Weights of a small mixture-of-experts language model, trained from scratch on English Wikipedia: 15 layers, 32 GeGLU neurons an expert.
Below are experts of layer 5 (counted from 0) of a mixture-of-experts language model. Rows are named router (the router's row for the expert), down (a neuron's output weights, with its number) and show model dimensions 0-127. Each number is 128 + 24 x the weight over its row's rms, rounded and kept within 0 to 255. Numbers have three digits each.
Before each expert's rows: a language model's description of what the expert responds to. This comes from a sample of Wikipedia text that the model never trained on.

# expert 26
It responds to: The single letter t inside or starting words, such as Entrance, State, next, abbots, tubes, plus at, At, and some commas.
router:109108160110120148162120130104134098141145101120118136129107121134157140099086095128133133136191126129120098157132100098129106159147155125106081109136125152134142117126105136143159109145165127134141133132122136072142134162162190088144137085130086139098125167101116140115119170143099166151161100090148113145094119105134102130090129126142138141118091110191121110096152137137145155144119
down0:135159134151123163129125115115119124145062171177091156120177099154146137149106118122086075118144120154145133114138159095098091131122149146153121104114141136113131129121080142149167154088085114135152109117122123123125148104125142117092145126157146104140116091076134089122161130146159111100149143140131139148166148133100095125115161128105149111171105142122083111127159070151125149095136
down1:131144135145159112117151130113127101124113155111098125107130100110134138135132098108111076124135099117074153124159149099097140088153104181177114127154137100123111144137149141110083168124176111144131147118113170159114125137146125089135173137173169095136146103116158166119120104159155142138140135090122150099139136168108122131142154091151144118156102121124127165175156078098102102130112
down2:136145107117138113136150110144113144108131134127107091149134146148141121147108139153093139104123154112111105097115095147138155142114101151097114169178194169137110116124142128118097155139150074136117160157101164142134107119115137069192151122134144109179151144106125106104077126118105140163109094133121111130174080079099135145110100091126150178133162141081116156154060136100154140168141

# expert 47
It responds to: The suffix al ending adjectives (Electoral, natural, Italy, Health) and small digits 1–5 in table cells and score lists.
router:127097130124102147143093146115086088107125155123108140083097137076100155161138123167106107099148141102108113120121096130115115130127114138128115088143133184134095106164152097130159139147144143118128125098167185143119105133097134107129114128161135126140130138157155113125157136118119125127128156081133177107128094198139137106143151116144133123108143133150113099156166119144136170150190
down0:125138157121100130127100149111080145116143146133103128105149148073162117071142179131093112144084121127118173113104144131125109156176130147133098137094079105136090138119150143115113140104152115084134118123126131144106093136091206094114113121116139100132147126169104107147093125070122085122102126157143127156102126088168104121102133156085115110124102155100152146126118116126089098166110
down1:113124136113081153129131167126140154136113094100132141117114118126091090083147124120145122128135131096113114126127161114108134125129126108066148112157145111151124131115127120160148107135117108156098160136118173173118097103137123120149110135164095121152145119149092121141158133133138152091168114148172094092137178165126127105099165137117171089109074111108097165090147115167107078112132
down2:119133121104117112156103075142174121130122135111158099159154128133109131135110151118123138166101184132067151111131128124154112148132132145104114138166198103136145139122125159147068120123133123128109131113111114150100103126172141127163120112171129179121111134122091152149126117120132086132150109115132093109112155138169125104108100107152120132144171132079108108150155145112132123140140

# expert 44
It responds to: The piece art in names and words like Hearts, parte, Art, plus pieces inside words such as Republican, Minneapolis, constitution.
router:103113173116138129141105140130087107104138094178130086116116109136106119143137146114121145121181126140101114105117129128128151153152143161095147144149138141091087105151095132153138152155110130125171123101157099150171097170147137135125111112153120089171110133127130138104130135087117155100105096133125180128132072114140116128139114107154124123090144148130164136133168164165144138115100
down0:162108137088087131098126081100126173087117121138132107156176120086150087158100111123121101078124140128123137123127128090128118124127130142091119131122138119136137144152138134158141137108110096145121159099109122119108141131126106159143159142132146169105130146156186092124109155127150150159146132130139107144106131135100103129103141106153118135140143131113144144146150168122143097111117
down1:098138161102136145145140124120106119153120154150134138115139069100136138121137146088131128162158136129157106109135080115119087101133132108134084118128109100106145126146096137156159160125176133102151129099086126114110124148128105125123154134126107116123115120121060130152100122129142057141129129120153140120143128136127090099122100109147143123100175138127067131149134122097149111152095
down2:110107134148112122174135118147183136101138114146161157163164143130139109177125166106120108143170101109136143138118111082152143133106171067137159112090144091116148104105101138136148111134109103140102193130123091107148118122132132171127108130155120116151114110120098132089118142141111134114148109123114095129207138124117140143149119174090108136167189118132120157122148175110142146133146

# expert 36
It responds to: The piece or inside words like horse, story, behavior, processor, authority, plus first names and starts like John, Wal, And, one.
router:150126157123136142130100140118129137112125147151141151140109123138098127117173141146150113123180096112108091104101153132148183125137137158137159130123150101145154135119144120098168128114162125088125141134098093132120160153166115137133114165153134134127128150129186128121096085128127108111086146116101161121150143150124143148187148132176110148120112127134121124137187115127153165163152
down0:137102109128155110120105152100128110137093143125119087127104100125117129162146118165116102166131158108150135060110195147171161100127158090172108092122105114132131108090141186098144123149094130133118084126144102110128148099145124132135130198147131117148126110136170150126152093132146133133141151132097100112105098138141100159161147105126109111143164075098108145128129138154137108148117
down1:145120107151116110098100129103135104122136148147165129132149157123103115107115152123157113098155098150159074122147116089152090111183118149124097147142166127141136158097137124117153187159116115132154146071112169142094126143120105093157140126148111157122114116110156139134128102130138084126132132133147193128110102127129140097157129119086110148097126132121126141123125109178138122156147
down2:144144113092162108081109134141128104079115114127087145117140131110145108155129151126104141096125110135130163136128141130088114156132166101077172137085129162130109158148159141128124097159130131103131193155134127124115157100118135119121125130109172142103160154165133148162172111204132095140127097136109117132103098124133129134086128122096147152102124137134119138166092133118069148126138

# expert 2
It responds to: Mid-word pieces in German, Scandinavian and English place names and words, especially umlaut letters and plural s: Volkskunde, Westfälische, Görlitz, Norfolk, Buckinghamshire.
router:136146155132119122154127126121117082074168132115127134098102107154114154140098133114135131142143132082111098086099121131173115118126127133127165143112147127127099128121086125163190098126152164125141088074111109162185156159146131119155166127158066163104157108115155104079065103145138136147086162139161139108146128166111187133138086112105163153137107116117126125103078163143124143143098
down1:096112135108156111129167164152148098153147087143074129141164114113114146093119103156119087110150086098114142131123136130108135168098100155178131144156119170093168108130122127157101180158134158100156133141112131128156131137144114119114146126134143118134122190158140155156084095159119158152140125117141088145086124158122112138109127113133113136138159116085128114090159104139112179123139
down2:106154131125116138129166144127142108080151143079117084131104108104151119125128129116120157128128122094152105094099136126208054126154099144133106127125117128100104104124162126105105158159151105137166142072116130118125089120129178067143132140158124106127071142116108133129127116132144103145129093123116119132136157102099107136097101138093102124070158153168120092116126135131074108098097
down3:158125114133111145096113132133125132125142172127139125118160146118119103148133108139157103110118175131128127101126110133141120127089101131161119120091114140131157133133139182169127166145169132159147157106160173108132151173116173122102141116188148120143098098087147145140144138106128131106106121114129178118139121094139108149113143111120093126200124122172127102131185072098149105131164

# expert 16
It responds to: The piece ver inside words like very, government, Canaveral, plus short capitalized starts like No, Mo, Do, Ro.
router:205185167131139104168092158149075105094154112158120135107113134127147111130129141123148123134151188109094118134123127110144176121108108126116130123175111098120118125141083131132152150114107131152168173145102135093124153136159126119137159133170115073117152121161134151134106165106093090129081114133156133136137100106122102135094164122157159090108142115107132143094134147122172170101177
down0:086127146120118107131090130133150170142117135182123133121107095113119094087112143156134147112133136098128156108142135103143143113163117157128146183112168102098099139113168118124113094143124106148114127106138179112119107111075132128141085136115126090130141135099071149093097119124138121114125154100144112140142132098101088154120099156110107083137158112114137118099166139105157133139126
down1:171117113108154152149084113131149160115148106127133102114139131117152148128110168110090116132096123147100110128096100117158110120127105151160108128106093138069121142145151148156114120131158147094088134145107106118170129117113122149127171156121141134127124132132137108138136159124126061146127154139145190115136082092168124149098147095142111132128169136150145143180160145096119107067140
down2:108141106120128138140086091124127103103117137112134137137090100121157162148132145092116096113097156100130132123154125159167127132130121148126095126144130088126074109108090133141121117125150141171096121135157138133119092088129130103142097160111123128114121123171123150155153139160149124100155085166115154144085124106137110148052103143088163148093146149116149150193163126124091105123143

# expert 38
It responds to: Full stops closing sentences, and nouns ending clauses such as year, company, area, team, season, District.
router:096146169103138131147102126141155110155126124104153143110137083123168127116122134153117134144153127115172115106153122149137128131129117157145127140124138089128112132150122136140145092121123155112138095133145064110126104171149125103121137115169125087149119156126077115157163121128147178159122171075154155112121157116135166119152102089190118124109158139143109074138135118117167136119118
down1:141152118103116109170153158120124123069163072149107139142124145108121129147122191118110110125095135100081127122113069120126130087120097128140113118124143102155150118155150097148137131091130108170149139104158105163134153126133147126107086118140159154097096115092180098121153124098115154121136101084090115111119144142128094148111152137141097140101103105135100132146092114093146153137097
down2:139109133088149093111109083143104121124183104120141105120129155129135108076091127186128145164091160122127137162108146091128145135117131154093159167178119113119138108140124116167136126164124141123135107096142146118094139124135100175093111099142102136106141149165073103088088120148125096171102103164151102124110157099154132163177102112144110130180154105137133099148136152134127134156087
down3:124111142142115147144135099099142146089080111150178134108112109111110127104158119118164104104114120108153124111089147101144115137102137155115158160128134114103092176117126135095163135133133145129127146078131144142135083166148151121163116115122088141107150126163106110127129165107108100084129157122149111119128132120110144140140113128157131111079097128116114154126128170108104091097143

# expert 39
It responds to: Final pieces and short words such as right in "own right", out, left, new, run, ju, cast, ight, old.
router:103165176096107113168107159129109182115093120118097147116146129103134122151090095068149086126129108125112150166077121128129122094143137136156123087134127119145107099141108142097128135137173169128173099142154135135113129153107095161140121172145156154077122136140133100093093178138089121151139125156108114145142068182144127121116145108107142146115122101113174116124119099108126147100126
down0:118135153087110124103122126139091106161113139129147131157085135161115153111157134098138126118106128165151118125153126098127136117132148145077142150117148119119121158162140151129133136128063128147127159138132135118090134107150157103136132137138141115164131145158139109107157134110151113114166128084124155142074097112113113115139105144095116128138122118157092160114153101184092127133131
down1:150103085151182138098113116112112159132165108074151160130129130133159127148125124112157116120152115117131091129128123113119129152103128104111124174093099165166127119099141110092157106147098132134123136152156062094126133133133156174158104104124095174136106140128121156130127117122145156117161136127092150100122116127123129102100118149135112102134139107164093088087131140108138130121150
down2:110096149163133079148090136127122097121093154136155159125136111112124088141137158120089083133122097116156129103135098150098123170104119149145092165135132143156144114145097099119105156129148115143108147128131162091127175064122103116127107102157149133126120115118131129145163117133143094101124104122098142129096164119118124087096118140159145155111108111163067179144156113105146143104124

# expert 13
It responds to: Word-piece fragments in the middle of words and names, such as rt in virtual, Term, Postcode, Pretender, along with nouns like person, order, addition.
router:152118188115161138127131117182125096177138154119145108147121138158117120130100090126135106154150133106118116139124111108178145121113169116109154080161140153144128109131121130072164122110114118126154144127144118184151104140156147134085127135147099134147122162107134090091124128115140111099139134087163120138126098152126094121156157125176139126064120140174126126155111114158170101135138
down0:159137110110088163099163175063109128113136132095068117114145101142106090126143129116159161147098090126087061146154133135125140085175145131169057117159132105109184102120169119147130126112135105165134159133126148119115102130145134165117062136089116125136096134137139111109124067163100118151146137118130099151155115118119122139119134155120107118135165142112112109136130169117086159181135
down1:120142139081197159140089113088146130116132193108139150130134094148156136115193166147069099115118124125151144125153111108132086150108134142129131162116185121138117124083103109127149117139137112156186093124106129150149132113120123147122120177148120124099078097103104138159127134142128125148124089159111115153110140124118128121116117141141105084158129152106087126133120091110145130135166
down2:106131121161162108108144158125148103108098096091132155120148100138135130117127105123084093134149109088132135120137112187142139155118100156131137102120135099118128102125128133135149125092155102092106077106112108123100159147109135089089117130110151124147133114097125150150136114134121158121119137138140143164174122149105141080125088096141146143113194113135144138145160106089137141094138

# expert 37
It responds to: The piece on inside words and place names, e.g. Wheaton, stony, abandoning, Won, falcons, plus similar short fragments like ay, om.
router:117097166080107169137184117156140113121134108176132158149107136135128106158142124139121153118153144134159137178102148139104117192151161126164135118146141128098142118130180140104155118111090115142136139122115109155188129130134122098118087129122136113160114096169145112173119107154061127141102120117117168140142116159127148099132135094118097132116140154111164085166188118143109130139164
down0:150159161142153142124068097144126159158123149144128104111092112099121085111141120084188139098111170139103116102077183117163091156124139147119132152130151119121170127135117140127092143115125127117135155125100149147113102060117164140171108125143131137143103108108106158143148143104137130134200165128118136138128128110095107156118131148125131092129129130124149147112121168150136142147118
down1:118144147129129100111137134120104089111110159128115169127145156137168114127118094117131084112116151156135153120144158164152160085150125131176135113100152072126135058133096140157088101107095085135146105098127128073119097165151128160110140123133139171147099156152162113140131119116116124172098135126118129182175141108125114143124143125117161098117119161088131148161093145104119148125161
down2:115150133136114120149135147101141084125134097093135119107133080083119100154132123097094143119129152201128116101133114083099140141160141137156135148120149163111117119117119159143165131111133140151098084077075159121165141088119089145149060136171112133130175154116114150111109147145137176126151114141114104116112155133140099118143125140148164130160151129121101140150131098097161093149143

# expert 8
It responds to: The word piece "it" inside words and names, such as traits, implicitly, Recruit, Sitio, Deceit, plus short pieces like co, wa, Su.
router:110118157189167125125099083136153148174103128135104134113131142122102118109157148112148136096173101115160146147104111086140184157173137138127131116148131138140140177151117105123129157138145111110160123131119155127073165139159150128093136154153097078138146109126120131123118169096090131150105176090138151153156128161126126087126133129136149120091139132139143153146157157137130153125118
down0:193131167145107116105150110130149102092095157130102150122133193127157106135141104134128111128130138148139146178159130132149113111121101152162112129140127130127122104140147113135099145171088149123128085095099083131124129114131082100148147152100098151129128146139136145133123160219099117130146118123159107099156115139167153134115149104124131139146140148101124108144171088138117120140170
down1:136106149090132123147132113163118134156110128137139105142146124157129145105147092090087151149137133081123124103097147127135129124108119121124118144140134136113151099092129142065125106114082087109183149140118135114142100106151100111140148123106138127104159134132158117109122145106143138165160144102122113136147113143107105112137126119185117118121084119080142134095133139134097162153119
down2:079149122114176134108111116139112142098137142144137117177119146133118134140110150089114176125097152127115092087136130098172149115155116098157130082140121154107123143126149169157121117140116111120109138153157120119156080176112179184110135150120135125108114139162127111180122095128121125149140155152124131146118060116137143108161127094143130080078129144135095110119113136103175148117156

# expert 54
It responds to: Century pieces 19 and 18 starting years, month names before years, and the piece di inside words like Bindi, Redi(ffusion).
router:160106138135137134143160102151141081126095116154130122152100140121149145159151141113119158092132095150146132115144122125137099128166141152101095085098094122087151114121111122117147149128092132096104115131097148139114115157106089110109139095163107107082146132119145147126154087136145146115088144124128161111177135172088078122127138084111129146105126135147102078147153121094114152164100
down0:142096121135132166177190154132158097136142195118144159112132155139139100149110100120111118100139104148112148105126131153154144149105123118134130144161177110104128126110107174151121130150132142184165158123129089127120131139160134101166128078139111190109138139131087079156139153112131134110153101143117108137117140188108111116071096125096091127135180107111094150099120101131130119120119
down1:145077119119136138124096082101134133111146117088150140103129110127146084145107110130129108130128135124187139140092120138109130120133133168122152141116137126137109113130139119128141132153122136123129120127145107100155062171095162073103079116166141137137128139133112113087140138133146142109136148140146192154103124173108140142140151111138168157147127118134129090116139164105094127147145
down2:103131134127142163114120110123161119153130137134193096184106082120104126141112123125097116119120123090135117134085129134133107094172121151107101132114096111108129122097159114113172117106123099146090162171104158135076150102131155160097125137183122140139123107099106162116095098129160121137101197137140137110101121138165100165120150137143104081118129110108123126132095091107147085105112